{"d_model": 256, "experts_per_token": 4, "normalize_top_k": true, "lr_router": 0.000452, "n_kv_head": 2, "head_dim": 32, "vocab_size": 19124, "lr": 0.00108, "lr_mult_qkv": 0.5, "beta2": 0.98, "grad_clip": 1.0, "doc_mask": true}
Below are experts of layer 5 (counted from 0) of a mixture-of-experts language model. Rows are named router (the router's row for the expert), gate (a neuron's input weights, with its number), up (a neuron's input weights, with its number) and show model dimensions 192-255. Each number is 128 + 24 x the weight over its row's rms, rounded and kept within 0 to 255. Numbers have three digits each.
After each expert's rows: "mostly gets" lists some tokens that are sent to it at least half of the time. This comes from a sample of Wikipedia text that the model never trained on.

# expert 53
router:111146137139120093065123136147127089134106102140135116108145142164127123068154106092157152131113108108096097151142167119160103167178153095126143126138057112099089144099102146101112188170127139
gate0:139112133134137119153109141168117112102145143159122144101114123101132128110125122102098139131146100126150116146101159131145138155153169108094122108135130171130117121109127143135145160132111141
up0:109124071118131152123133118163158127093176169141109127155154128118170137142096144136130115166136141126121190146122098130123121129118175102091155122111142114121125111082137128126115115162125126
gate1:099139130136124075121091097083098114160103107144169108109119123176080109106108090137118102122148096110144125142135159141114167153109122136115114124135094113136091144101099112131126185134127172
up1:141152138147148116120110127152129116118092133145120105133109098194132120172134115128096082122145128111176196109135140121138140150110152115153096073125120123107148105109105140123119146108176183
gate2:129123148119111099140121120140114129175095125059146131079137115158099120141095159118099124146099121124164113130124127196135110163180179134080133108138165093110137108130153086129116100124145146
up2:098125131127135148112119106111079132142147152170149162118103113141129120129144153106154120079137148124120127137160158088111147119141134081094188164149139109144113134093097121127135165138166123
gate3:126112099153140194119141130138135129187105146153148125125150139102155134146161092132135077122144172142127086151121104118113120115122130087127121138148128129118117121106142103147155082155115124
up3:141156143074095096142146143125123166087147173153141154113091150132131099119147140127114124133126157159130172109138079150176074103107138149115127124099171103098184103133146117087151134105153137
gate4:140141173143088115104173173116131122173112133107119103111145133135150131150135100175126154116121138153102156151152137085141115154168134109161121143152098125106134132111123143086099143190105134
up4:108117133181135118074161103129141107125130131161154117137168089144103156110126109133135148132153107117089138127161172091136164137157160135134136155151086106112102134077130174134136143108118131
mostly gets: "\".", ".\"", ").", " Royal", "==", "'."

# expert 48
router:105135095151124135113118108197124146140153129141115158129142135161131093142095132124162148138114136137142101135099152142174141160160097105129131151118131099080101156168142157108102129160131103
gate0:158136100144135134149072096136137097138139154115120178113167132153121143142108100110145143162151120117112147118122111124128120129151141134151130120156152119110101124111129141138142098188142102
up0:116172125146119133181115154163144105126142113141142117179090143115122137099130087104120111138109171116169139100152124109140130128116128135114147078135165123107112131140120152121152149146142142
gate1:105127105138097099108119108166105157130171154124133149094092113146100142134124129111123150147128105154109140087103150130133108111172103135112124135106140117128125126149149133141099130149085146
up1:129168106097101132103122110152129107101154161128201127094120160134138166130125140089158150129134129121113143104110156125174104106161123174121133136202106161141152111196134110108089092156119146
gate2:129116125168080103156153114162152123078106159132098131116168105127096154108142119094129148115154108148077089141103108106113100115123124107081185150105150158143099130170112130102138147185148111
up2:086108133124142157092137128097103139163130116097128133132139159153154138118156112168156146132089109086082125153158136150113126109142184155142112176144150105152139136132108124099112158120133112
gate3:091103084140146095095120124146077132143126138157144156120097126138132088163117129163121135112116084130155097121155141102113113085140132113106152119109130102150152160132100158053099139140131128
up3:130163133144086143161121109136106141112141120144118180129160145111151106104133130090112100111145121129154141117106159124125109111114101093119124144154117119147145119127130128160144123130103150
gate4:101092145163128126092140134147105135148125144128129111158150146102123111116134137107103161134081160087104095134162090045151100108139137101161156157123126122126145171090122165118071109140103095
up4:135127127122126133138154139095082144123128115074148138119103112154120054081122145141151124108128148129190144123194094127139093104145115156082114106098120135133139145137118140173158135138132131
mostly gets: " including", " cycling", "',", " shoot", " raise", " providing"

# expert 75
router:130094173163080125071130142116099180159070090118134137089128144185103102115163103127160140111078136165116094102125137141171113132146136115111156109126089155106118172137143116135138128171083151
gate0:150152120162121106120129064164137149139135139158093122110129158144111102127119128100164112158081097124109166099161144167093142164128147067165131133113121124137127116151138134077145100093093142
up0:139135104121081101124107152107122106091174142104145175122137118089129136130129163133077129122160104143143145108141139146102133161160086140130101148133132117116183125095137150151110137161158124
gate1:131107146138116138104085151116111120137109118134126150131130106143155140111076151112084111120132151129100141120135134144127139138123181121137147122136165140124152121146154120137098102129120177
up1:125149137090157102103150144130088146114129151135153131138120127090110119145132145166124126124159100152145135141132137098142129085141135103120138102079126149177128098111085119142122168133150103
gate2:157135116127110168128061150121098151169127070113141110109110110145119118086127111143162149105120116152118132164160137179201141105119089115139150157161111107118115166135123126067194141093087145
up2:125126150140066116069163112118135117125091175144159120073094129132099102148140094129167146115126132133108106155082137169117112100082102164134135140116118143117148135128142130091118111133101162
gate3:113151104154104107143150119121140135181130119137119164128138135130116125103146092122125136148177115162123129128102091110140100086124093094061176130129132121128116128138105136141098118141146137
up3:165158109114140144161142126127123124105183132106102096109123131115126125155106159143155095138149138178124113140141134137152171105117134131120076102168144142161165106172118069154121127132105094
gate4:145143098118074118130121109135131121126139141133126093105166140142123183123118130111098143135121083175097145119131097153136120114147120124082145136132124126126131116126105111123095107149098142
up4:118150141168118119102078141125131145124122137126123113085118136155098142124178108145130129103118129139115158125149139148117132146184107169122108094113210153103121157134114084135112111107114141
mostly gets: "—", " respectively", " taught", " department", " California", " professor"

# expert 7
router:127109105142143123140129098169095150172136105158080153143150136161115113151153162144107145138144108165133128129130151149138121155117148092117121131143122096109117138122124137140096129162134167
gate0:146123076124118127134088149150113113112162156128145143114084125139131134137136164109132144105157109140184130158120090115123102098147144114101121115104110082147109129119135140113133238108107121
up0:160174124126111125151142070161125173122144118137140164125167119132174173158132128111091108105157132131078139134091109098122108107132124101102100136127120126114134093124122134134115138188142096
gate1:094124143134093139127151153101116139131099159124158150138077121158123111158119161148117135124116126142088092139104189130127103185146118133131157120164108123116109145157138105124080111139174145
up1:098107146139122151101110147126129128098122092117126160106116142089125142088167121125134117104148175119141185146111089115146140077143150095156139129087090188099123146120127118118157126101158088
gate2:095105168116139154139135169116143167196088101138095099126146129150137152166122121151113161148175173162068140165158124122123132168129137117162154126134085066128111133095150132128169140091086164
up2:134149069125133126131133131138117096120148141135138130113119122120128140138110169127081097099178136123157118137090158120142109113111157123117114139139112148109126107129112136141087130149152107
gate3:122141119125123110114102086135104133146154105140104150119151136151151119134140161131132170126130133115078118133137113049107134141144135095109124083131092115105117124149095103142182144114061167
up3:113122119132120135089124166129121138148099086146107120116100111129125141125154094137123141149112086137149057119112116142134151143117120106140074117075153105104120141117138162119143061132125082
gate4:153136163151120085091101086169126141112150115159101121124158174139152149132164096130198136131093083113091100142108109105137129091124127107099155093132111138097110142094134115126106183169130116
up4:153151110156104159109143113113090144138155114121108115152105132122149149147105070107077142104138164148124145152143164116133134188134127117138128121125140133101103133147128126137125062122131124
mostly gets: "–", " ro", "{", "-", "/", " '"

# expert 26
router:101181070144137132122123107158090142162147137120106138133122156142142084137112149098095163166158129158124124116123150145203116141130117104116142132126113097117123162151122165130074110113145160
gate0:138127072169101162111154152107136147106126149110155117103084119135095140123156107110168127125121204113125128131144094129156135106131162100094130094167105125138106140155133109146101131164113128
up0:144156145105128111095085124143153155127122114109071121093130145110126103121150111147095132131136063136148201164141145135129105136151081152132180123152113138113131153130144180128118054100133176
gate1:110093133102147140131137106122092143096153161096126117088147079171146135130160166138131093196166113148116106118132116109159145100146136105097115100128122179084115142122141147126148127131147143
up1:128140119125162108122138126147131113147087111143133127149123142130148100102085102142166151127130143181143137135151148136041117164075108123140162124127128167134138102102070122116075122105153196
gate2:155131114121051106153096133132117142115168109125120140108150128074116087105104136109122145115149104154124117058104131143173157129131164135129151119146130083136160112162163164103087118132135142
up2:135145119132104168123128145082106102137141132142137151103167151132116146118148094140132118126122156120122106194139132147198179108134113150123121156100113115145119129162123130102076140132129133
gate3:166124117122156121117111128107099088144156112114131152107119151144130132143111125127122164150137134169106123111119144179140105114111134073120123070142089121131075107122139141124112114137107126
up3:142130114105195149098125156145113143146133102119123132089103095101107113146148111159150135129106106134131114149157064116104138094160137158105114109105177174103136135133122111149121161122137141
gate4:098143137172152138139141132156139122149136084129122109147145104128118078122163138112129128151146106195142119095114134140113089153138133076093166142161137130133128137138151168151089152133127123
up4:109128140121126107124126148121147136119124151115168128073140138159154118098081146173112163140101136074172124133123119107162123132104140111121171136118139162180166113126111152138129154123139156
mostly gets: " ±", " Ly", " however", " x", " Pld", " ½"

# expert 34
router:112151135166139114123102121133143168196096129129113147141118149130129097145123169142150168136145132139103102089140101117168120137134113077133144144148130129125098132108118184072118139137112123
gate0:119147129163167109090129116140119101146142110165107089134132140153150139112109142118123181137155128173131117112113145104129138169138136077123096132129069101083152144138097144139141119142099115
up0:100124063099116155126165106156137104168123105141127176086131129121144118117155095121148096108115122113083149145106125155134151127127149103130130104074133123137138110143103102097181102151120114
gate1:121140091158145145182145103155138113167089104142136109119151128104093092174160128181149141165148141131127123086129124137132153123125102118159133132129129097124183114133117164123145180122081076
up1:170135106134157105121139113136158107134115132166182176103129157126107152166105127085120127135115126109118163124153122133136129121125129138130094134134111140144195129120088129209115118139082114
gate2:130162139086176153106142082129104112147127144119160143121135178135134094142143147080113119153133124090157177140067117161125120139174136147138154117115117094121142135115183098148101145102121147
up2:109126123109110176142179096108108124153114164131159132130165142130123126180134120129141115146151104140109140067110111109113156098112111122148127148098093102126135096148119125139099113160126120
gate3:185137124107170107126169086170121138191108094133118127124119118173100172145124118123131148083114043114081115161130137125149125132146117077133144113159103120113085133106139147105141121091105138
up3:143105181121147132096126163148135133112133151080161127130096143125131163149128135131125128101126122100138125089134091138120121096121105109125141144103130153123114150146160116112128139110172108
gate4:131173197138142146176140154092112154130081125145086130108136117104096118106148098144135153146162177121142131109133108087126128133120099111149111155145122115130094135117173101156144103139115152
up4:106135123129130087102094158142150130131126133119111130159128085118140123105103121128151154101125098157174100159168156128123125107091077103125163110155106125105107112119161118109133123116138123
mostly gets: " ==", " ===", " ====", ")===", " Although", ":"

# expert 70
router:136094122160118130130132157179085110196142120140084152102104139151152121150165111158146176136130111147126151149112151122158110125180147084106123121140122096138118164144148125103123122143086131
gate0:138097152118127105140106140111120130159139097131130133159128123103165095162138144118100195143131113133081162151098141147151131138194163128127115107154116098143113125113164152164160096108119101
up0:134173081175146126128164111121127116111132114102119132111127121108112157151095109093127090115121145131166140109132102090117129114099119123108124120140114132124155154153124072113103129178145133
gate1:173106103131103072110165106168148190159118145156115124122143160116144125146156137077127115125151108126157118148168114114185113173125147149087133102122141116091137134118112115070126135134122103
up1:092116100088150100128107157112136080119123090145092113101130101146122118106121144135115152140068140159128108135177148119113137125130111184143153111162130145138135127110108145145153166132112142
gate2:168129091093105120141086114127092181133135151114147140193127133117138145143147158139109137156104116161129071114165108153171147201136180105121125128104146147134139137121152118128110124101164141
up2:153168088125096175138173142118136126107151169147136159146129149135153164130095108128098143129148106111099141086132136111137129173098104108132101121089166143143136135126108084191126122140170155
gate3:149097152116149115135074145116121136137108147114139166082112090124109132105138099126148113101107151146147147144115117069133142134107113122055085161095141133153153124112153148129160146129110118
up3:126144088146161134157150131144158117108135124145092087152134151127145160147123169098122123127143145077100131104129159122111118123082161155181124091156123116127110116090142108138130090164102116
gate4:146060124138129109148145135125113085150102129198107142112123124101121103109127147144106132116165120171128183109097139068111135119152157126135159160169106141188114145161121137125146109134106200
up4:155121122125123132104098112166084075124143139143090160135132113118156141145123107086124125103131118117157149102082126117157135102146119118148109108134086137161086127136157107181122126160130180
mostly gets: " as", " named", " called", " years", " become", " months"

# expert 43
router:095127114174110128112115123165129136128158144121084151075152156162125121078140189122126153111102118175099083136097142124153141145173169063105128082105112166122147143171136144095137126135141138
gate0:132152112160135128098137129215123150102129152071174118112168143148136081087155153110108148108124144113084147085105146108133084143174145124113147114110092095113151094160151158112143121129135162
up0:137121152099185163120137139089100158152126111152158123103107125128161114149143099161133094134113119126161145140156104140136097115118093168146078176142111129123137164106190095100083150119100081
gate1:152123115151149151112120090172098118120128129106115170121125109194158116161156125092151135141145133118142110111118106111125137111153134038137130124128065122111114122136073175107123163147143138
up1:113110120140108095106176139138143146140094131188101111126124097143126104170067143112094157123125175123120185154114208118078116132090133184184129135129130121121121136100137108160083136129109126
gate2:096139132151125159125134125132094169168127112148106106141120113118108146169126105100109123172166110162086144116120107147161155134157115066142087114156131123108113123123111088108118133171112128
up2:118138096152155121141086115101109130106128099126083095148150112095094136127095138149169141138119088114120173146143116154107094145135165125143111145147102097106103088106137176173150124162087105
gate3:137125112155128128218111090076110128152117142068160193084151124127127126095142156144123121115105126184089117121096101104114099118165101125123105118118125123086126104158124160129144140155106175
up3:124124092171132149160105129130133119109142150149157092108125135182148152102112141097107145142138125124079105160114122150118107120136200149129118139121115135131127090098069120117107121169161118
gate4:139134122141133146132137117115140148126160106083110080097154144186104129115144117158159138157153117136095120154126115127111093123122098138138110121115115080099063121171094155091138120138096116
up4:171157122131142134137113124133151173137112130166147145124143129115176103155137109094122122096090148149142143109117175131151134110123141129126159126129186112149120102098141116156207115118162133
mostly gets: " tick", "iformes", " ·", " politician", " Police", " Mountains"

# expert 41
router:122121099174095095116156136161090170170105126137129116144122153121133100126171171115147156146101128139122090090135148098161126151157150127101116100154142088085126153157121151131121141167117159
gate0:091086099165135118101094176143137108154154114103081137125105121118111143132138153146125116126104114124099119118145094125119118117144180125129132123135116138103143144155153135116165159129116102
up0:083112075139140177124117149143170117114221139140088138120151135161164181094099151146096149107157141120145174137123137170126122125114086156130153125103116160120098125106123164115106117136119143
gate1:132100133141091096144144129137143126134098115139130118115147153141119111134127129177135173128117091107165105112169153113103121128102117171102127159127191116107071140169120141116103119119098166
up1:122128083135104084106136141136092150113130121120108075121096153134176135149096119147142183175097122109175137123182162125087145145094123119131127159109127132140105145150114151128090128147163121
gate2:150141111106127127149142129142144128106098167148114157130113143098160131151124160103211125190114127110111106079100131136125103141103156146115114108120140112110113102165131182088107135120079132
up2:126130133127117103121155148107148152170100189125130127144113148118128155134111157113128111140136159174095150108132134146126103140152116155110095115129095145123127096141129121084154163109127141
gate3:182156131128120126134128110166154115120098113101142145124197141158106088129140193081134173126095139096152125109127099092127107134122157162088125137135132092103142123133145143132143120120135150
up3:143107174140111128095131145159153109127089123065158113118175098135085138135122151149161144116111099144139113115187173149104132134116166106101066131111136097115140111096129139125114130130107117
gate4:122094152147086067089129171115101128116099115125099144120108111124127121127158151163107144099141087147118137132124122132123145119117120130095136091163109138109132118112139131125165099131052110
up4:077101109168147123127129155107109120115146115129112140113160108131136129136136164137200163088131134153163169111137083119109152088105143112080166127143142142126133101118136147130139141141138110
mostly gets: "|", " driven", " transferred", " awarded", " move", " drawn"

# expert 58
router:103149118152150084113109118176076096150134105154110121101155120159145152109151138102131175171127095106090102120136160149148146174205132123117149124143098100134106169136127121132098133153104133
gate0:126142121149102118118097120217157148118123136122112141126107153127120132128154108128142133108129121108136094164117149143133132119119127109110165113146102094113069131129087129150139108148140203
up0:113150138116161126142101094198158120096138119152100118103137125128123148138138057127172139123081121103104117151112118127115151125116149143121162135155109155131078150130094130145096086147103174
gate1:111133127169140098125157139104072125118117118129183131170168116130145147110117100114125109121142152114155081107150188124116127120142164112117094100093091114149094127096095113130117153174151179
up1:140147078148128142174157108138124120119127107139135136171142132115142144136101146109081165161158139125104168090153133100114163168119170140125104119130120066127178120123128125108114146165145121
gate2:149119102186134182163112126136119125128136125106078145140106147148077110174168153105179136119164144134128131147125086114139103144123124134132134101135114098104138137148131122114142154123133142
up2:140154121086124071111104132164127138119127158142200137104108164114182132115117118144106108128099094123159127140138156153126123134106136114137134120128142117146099138088131126137119126143147144
gate3:134117159126085150110137150083110124170110121125189122117143114093152105145116114125083125121069151130110128099105115152133112138137122116160084137091135125128129131151157106131143125141098113
up3:130129125082124156135133132112145159093134135130127147155069159132144124127124142145169106113149122161120131161124097148133120124114100128106116120114120136105144155115146147133167144103152161
gate4:126120164128121112133133114199161127136090116150103129075179096185114126114134144124133184135131101113097129143104165127134139158173172134102181144118132149125136147149119149114117140121128123
up4:129133066136139175149134150069069134115167092124087105153103132105169143115155121133117081109126132156144146118108106114139126111105074099174095158117109114112156127108092138120129191131117130
mostly gets: ".", ").", "\".", ".\"", " .", " %"

# expert 60
router:107112115129078117155107137134130121137104118141118162069134202120103126120182161121090150127111115158112098158153130119137099173127138115094161120083137144106094152133128095120149135140153168
gate0:132158099110117111117127129140154137145092154165139124101183143125148141130110164133112106165100131117118131068118156096128115115132126076129154145120137120108139121136165125084122104124146119
up0:116162135122146099084142119126090129137149170126142119092129115121122132129093125140120118164122115156169108078148153147143088149166074108121132129102118158122071146129139145112103115115125106
gate1:136131119161123035113097071167121129114112157089122190106158120152146147104123150117102158106100095123141158125123154110146131101136132138114160114124150102130105093138155114101132110144136147
up1:138113118142123132152058115130115144142085123126162140132111139117118151144149070125136123108081143147127147137157137140136158136100145124117157122099111121122111094113152112120146156132131135
gate2:170133117163114093133081092120149096123106116086085132089210118135099092111163107119133152086124150159112174121132133106106133106119131118097136109121149149157153134128170135116137119175100145
up2:095117120196124115090150134102144108133121122144121129074154153104150103130103119131133131130081107138074142150100123106118153157149128150112124124085139131139158112146159137126156106129125116
gate3:128089101110126135095133138138116134131134143135110159095156140119117143156124156096111153086125065151060156151140116140133130100137077136176130123158132120135094162096160132121158112125120102
up3:148073115121125118139122092105140101111103121132119136146111122125128127163101122101129108138197102138115141152157117133138143109128115134099148145077115116116102116102084129117158137145175092
gate4:118109149130091132121135140111178130129102113117155147138130156174166137113192161089127137131119107141093091120111121130148104116104189126153119158135127142132155143136115137114144163135135122
up4:077127131126114112113137157129116099097160118103154179142104135132136120127076133122135089155126112075114087170132157166146127166133049181089077121142103107126145167158201117111157157103117088
mostly gets: " 2", " 4", " 3", " 1", " 6", " 5"

# expert 45
router:122125117140087104114105114183125146113126142142069123142152163140113114107118189136159185105120115139101122148111153110153138121137140124119122095148101108144121151136125152101111137166116143
gate0:111139167128137101123140145133111124134118121099105131108125101129077108089142135130129169128135145147125106137138148082114118113150158144135127103179099140149135163123141159124100123122108168
up0:138183068112159129125103089100127108124137139161124104129141107121104143182096141120143131127175093127126152121181144133142131160090127128158102096119150086102144153123082132088089143153148133
gate1:107111105199134123103135139162146158146142085129116154170127141099073106121133084046156120152153140125155125104176125110148142122129138117147109112160099121120139166142140143155113109124148121
up1:100126142103110150148116126061166111140133171117148164135113167080127182139138165112110115129112128108142106100133185124145165161101097112122134151118101130124131090115109104130191095140131114
gate2:117114140154090093120111085122145132164119079128131157106141161152071139099147135155146156178169131131090117136131123130140129126130158145100119090162134107116126162120155194133145172128082159
up2:114134106115173159126147135156111093134139086135102139132149045090163144136097090111102148109138127143129133122117116139159108112156112127079116178130112149114145109101079138118155127168185094
gate3:145133090145111125141175085118138168143165140128112137139106159152165114128112062154159146124162125099053148112175106121141125154139107134179162109119113128156103143114087116085136132116156128
up3:150154135130120107110141153127134130126150112138121156096142136118150126159130130175130092125107091116127105119197144149128153120095141110140089099093099127168088146131087149142119142155142144
gate4:115140131175103135109155127139143127108140118087112157107153164177120108132145124138141140140122157126144105132113125104155136178162111156132147097149164157160149143133132158180148122105153148
up4:124107158107127139097082089097111151153112103151164082141107158148119128101130041169129116113114127130107129135157127139109122083160111111120118138119113117121094132124137089111123080143130155
mostly gets: "====", "See", "Species", "==", "----", " ==="

# expert 30
router:135119137139139125159110110160135186117151135161116133133132177129117123109143147131124181140095144137083116143140117155180107105134123082116160107167093120081105197132125139096131148145135178
gate0:105172072103119164152074103140119162127139129121118126125149130125131094135174134142138164155115163119140131128105133144160109130149119153121120192163140104078093136126141143134104119143138169
up0:119152163120110135107201175147110082126140122112146139133138153140098136180101128125142117148144117153084127091140127121135125144135102099126146063078143156180149117140130107153132142136110091
gate1:150134160101159168133071129152132150118126152144164102152115165148104113100146176144156125115118153125117097167149141134132113134154117103119145135161113157130103157132102121115124150116136112
up1:142127131135160114142078084121173102090134102110124117135145086144112139106117118154152101150151139107148158111108102083134141131068129159161115118138122111131117134153154103120116132135099100
gate2:171105109147148148140149154091121147115165128141087113169141123122111115156128174145165149141117134104100160152126100160094143123123104122132126107181129090104139149098131151155160126098103129
up2:150169159119135127133152132133099140130138101159175142127120145124097069098163139140158135100156099099128136133102140145094133130104125086124108161188130139148158158124098140126134128146079162
gate3:119112158134123125148129102135161126142122117166125115136131145103132116162154151164111142140119108141066137150142113120121101146133132131107134087140110157047068161097139172105081116138060137
up3:148130153109136113142122093131123156085143096155111096137137128118101107097141131157136157126109116138108146161133109138117104116144138143073101077156111112129114139091169160136127151162071157
gate4:095153125106135134150099118137141168139114130104120183110160129139081127109175141130115113144102126132126125154109108131124140139140083124095103162142153115103106143131148153099112132147152153
up4:122134127146150077117123119140150108123131144106112116095109085150143116137069157165109129128140128143130166110136136106124149143115128167132151131073125106119124112161152124153113145101132137
mostly gets: "°", "7", "6", "8", " tick", "9"

# expert 15
router:112141105193101104142125094164143163115113092140122165141138126151122113105158134097107124160096119126123093125151155122145138155122163106108111113147121108126107128135155154113151135140134118
gate0:123137129133148098121179150104124141153136139136127099109099118103139143148163133148109113140126115148119099164075132105115118150150151087089113085114112167100145159108143191145119140103122113
up0:109136092080105171135164147146195096125176152140123087136113149123164117142167140158131124157146121140102192116099152119124116145116130111124134167144138138109124162101193118122111135143133153
gate1:141139128088105096131155096151121145111129132093124144162130140120115137092110125143180116160120123126084128143147111153130098131152151130141113113106117164154102089124143161106107151138148122
up1:118103113125081136127145139108140137143149129172136112089153116154130125130120130126134149141094103139135138144133115125114112154124093161082140152158087106142094107199165127119131152112079181
gate2:118132109103156141143150150114146134119128122126081121114135157114091113136161135133121125191150118138151119099138099126152089109098135079103127129104156105110110100134156121084119123149163135
up2:120109145151102171157104108145135172114146109145138136117125090116165129146116119116138141097123130115105102125110143132100155149143115109169134159179114152127177165102104108125113126123151121
gate3:093116146176071100103092063113119169125114146186134173065163116098112139127136071163131140104138149114113148131108156121105127106104140154070159127125125130126087169108130152148104118133079193
up3:116121101136127130149132147082107145123186113083146124154100083133144101102110142175158132183149115119107130101143115103142101130119134115108100178147164100112164094084148159120105104114130123
gate4:152140081106070091121132106158129150133140103150136114135134147160154110113103135102096127152123125107143099123125167149157146168094121114121124131123133124120119116168157164109097112143138129
up4:131146092128106067152123120140112125167145119133133102148107123171108118113098159100094151162107106087130113119125145136133151170060127130137114137131110115142124147126172157131139121154136098
mostly gets: " Fl", " Mal", " Co", " Pan", " Pol", " Rad"

# expert 61
router:121153153137112134113111097187092157170143105135100173126142153116103083080116106137148172140120128164138124121135145097156121187187103107106172116142153127105126168145100147126142138159106172
gate0:141151130119079163133166117144145126142110066146148083123137138162092119138131133099155136154105131116101097164105127182160186144138097072079122120118143156118107158134134151108123121141151122
up0:097154155090117096127104112151109137123103160132147193096161141122139110117139116113180150075105097127082158109142140102129085118147149178110142077135130140180160140117142151167139106124128131
gate1:132107136129188134106163132132116137151133144083152147085140138143113111137167130169128160122131100161122150116147160124157093132142157100163127162151103139171126141126128172135126131107158151
up1:126152099146108097138131130108180111135153104143090120161150130139151139137099143069126078125096123120150105130101133143122099107132114179116057114152137123109139137131141128145129174112103128
gate2:121123128115138158140142118128118128140143110120139155126110135125095117090163108133153151148139136154120120083139145136122163129141128124092080095106154157146106126156132144154091130188140171
up2:160148124118108132168085125134128134136136103151128148119130140139125126154111122109153155135163129153094114135172100137133088128115119136122097160099129109120126140123109090130118133113094146
gate3:109090128172158116134145122116137152182086121176085166126122090165112113146089119160139116121121089104112130121164133124134197131151141119119176103120132129149085149117085128145115144172133159
up3:130050134173135167181119081113150153152122110156113176158153107120117117151109097121164124163106194129152138118116081098130141151192114125082137126107138101117100131133131093157109152133126135
gate4:108107080151118126130149106165131112092131114075095161111140150151161126117135100110097155109136117175114118138143136130149154099118194114148160141162128135129153110116155160103143096172121160
up4:172169104115149115090119157127170123178087095151101149129090169131128120111119130114175092114114141144167095080140141097146139159094164108180102113150125116157150124073134139119151156099157122
mostly gets: " high", " large", " small", " different", " similar", "ational"

# expert 76
router:114122106168162103121091166170093139167128108121124161119112136136157155122181149158108182162144145160122121134103139111131112169146124086126094099116074137078105178116120140103109149156099128
gate0:062124089116156148169087155117132150154092134125138107088155106143143147114184128156127149181115138116138089133113102068148134139150138124113143105136090115120144131152152145093127133152087128
up0:084125132107155124132108110112071135154128152130134122080157114151152163142190081158119156155093139126161086117148139098136100153121125101114108146108105109107112102141137149133111119128128127
gate1:137111154135158148119107155160103131138143116154162116147136125128154168132153164122134208176115135178121122135144111131113151158129132123127124133115067166082096163128107116121159117147133118
up1:121122148121121108120111132101113132084085146108143176201169108095130148120119123125158111114137092039157134179128123177092098152123178146172129141100111145165144125138150104169166129125187102
gate2:146145151107123111095129117137104147079103172172157172127161180157149153106142107117163062085128096129150108113113131110128119133141096098134147114145131146121102115160100125111140150145128150
up2:091126156130137197096096173097111129115145149135131153117107155138158114141107086121130148165104131120113196090158110141145091149149120122157149146099130108120102119104161145148145150135145132
gate3:123119145151186164151133186190166113187119131108141140136148111125109115163121155148123188141143159129112092134084122110142134160155121085103106086101122149147117128126101124100096126125149116
up3:131103145140163140145129138199111119218157133136111122113119116113163136142156162127123201155127142141109119150054092107157111152126137138146098122155096149141108127123141117073115122136139095
gate4:128108146126101155169093091122129115082145098161145146098150141106108134115113104146132117126151136069137128137141136089109140130106128144104131110088103117101128105144172105175127092116122138
up4:148099145106117113138109114120085115159103119152117122146101146117179095105068073100141133149087141104151149142201144111113101154145137140172165170133153115106164109134157160150133164115131133
mostly gets: " took", " wrote", " make", " take", " gave", " saw"

# expert 68
router:111129108135121148123100137150118150141127108147076119137169124132099097139147173113135137141152149143115126131124137129200133173126155065130134092150130068098119145125111145093122148135086138
gate0:148120105118114109124132098148128135140129095130140117141120129129170109137153103134101147143133127123140144107150129114118105135126099165137137138116179099103140124169167118098116124143099136
up0:155099109116153112166131135125156157126167143105105146143104077103118139141143105135103121125175157183135162098141148115114146105151087124111130137124122110163111163102127157081139149109134120
gate1:111091077108144107145125109141165136089085159132153121119145108127117144124125148172087119157141126127159113156118189178115143140073163119129116107126168138133159154106097147106124128143123141
up1:111114149136128124154120112114154152127125137094056123128140099138105133148157124074114127102137183146112132107139131106126175086145135124144075091139126104091129139133127099127148129106117094
gate2:130157163110127119132129124132140147150121109132143090125088115106090129129123109094101109143104115083131058118141139126172082160096155088118144135159138132126101175140129065125119129108122133
up2:172149145134161129079109132129106106123140149087104130124119125149110122114135118173153146126112141114111161118126107137110172123162113115132158133114112160131161086132162124128124156095150135
gate3:101149136127130167121130136121115133140110113146113135141126128169104119149128142100127147161136117126090134110148105116174142150156120120156124121132135123128136135150087110150118130124123114
up3:159139156138068127127139096116163158120131137101156133086083149118129124100148059125096125065125130111109105133099164132094110139103124137094153151067093160128146143154134137129151101148133169
gate4:128129067114164149164077154142101177153155128150143116130104129134121096144127174146103130158127101155136167107168096127149139166126117125127101127140149116102124157134111138113144110127116145
up4:120148076112143161136129162132098099107139127132123085182117130114096071174106134122083140135137125142169128121129122119175185129137144149122117141101151125120135136127075123126103139124122145
mostly gets: " Sel", "\n", "\n\n", "Eng", "Ar", " Mc"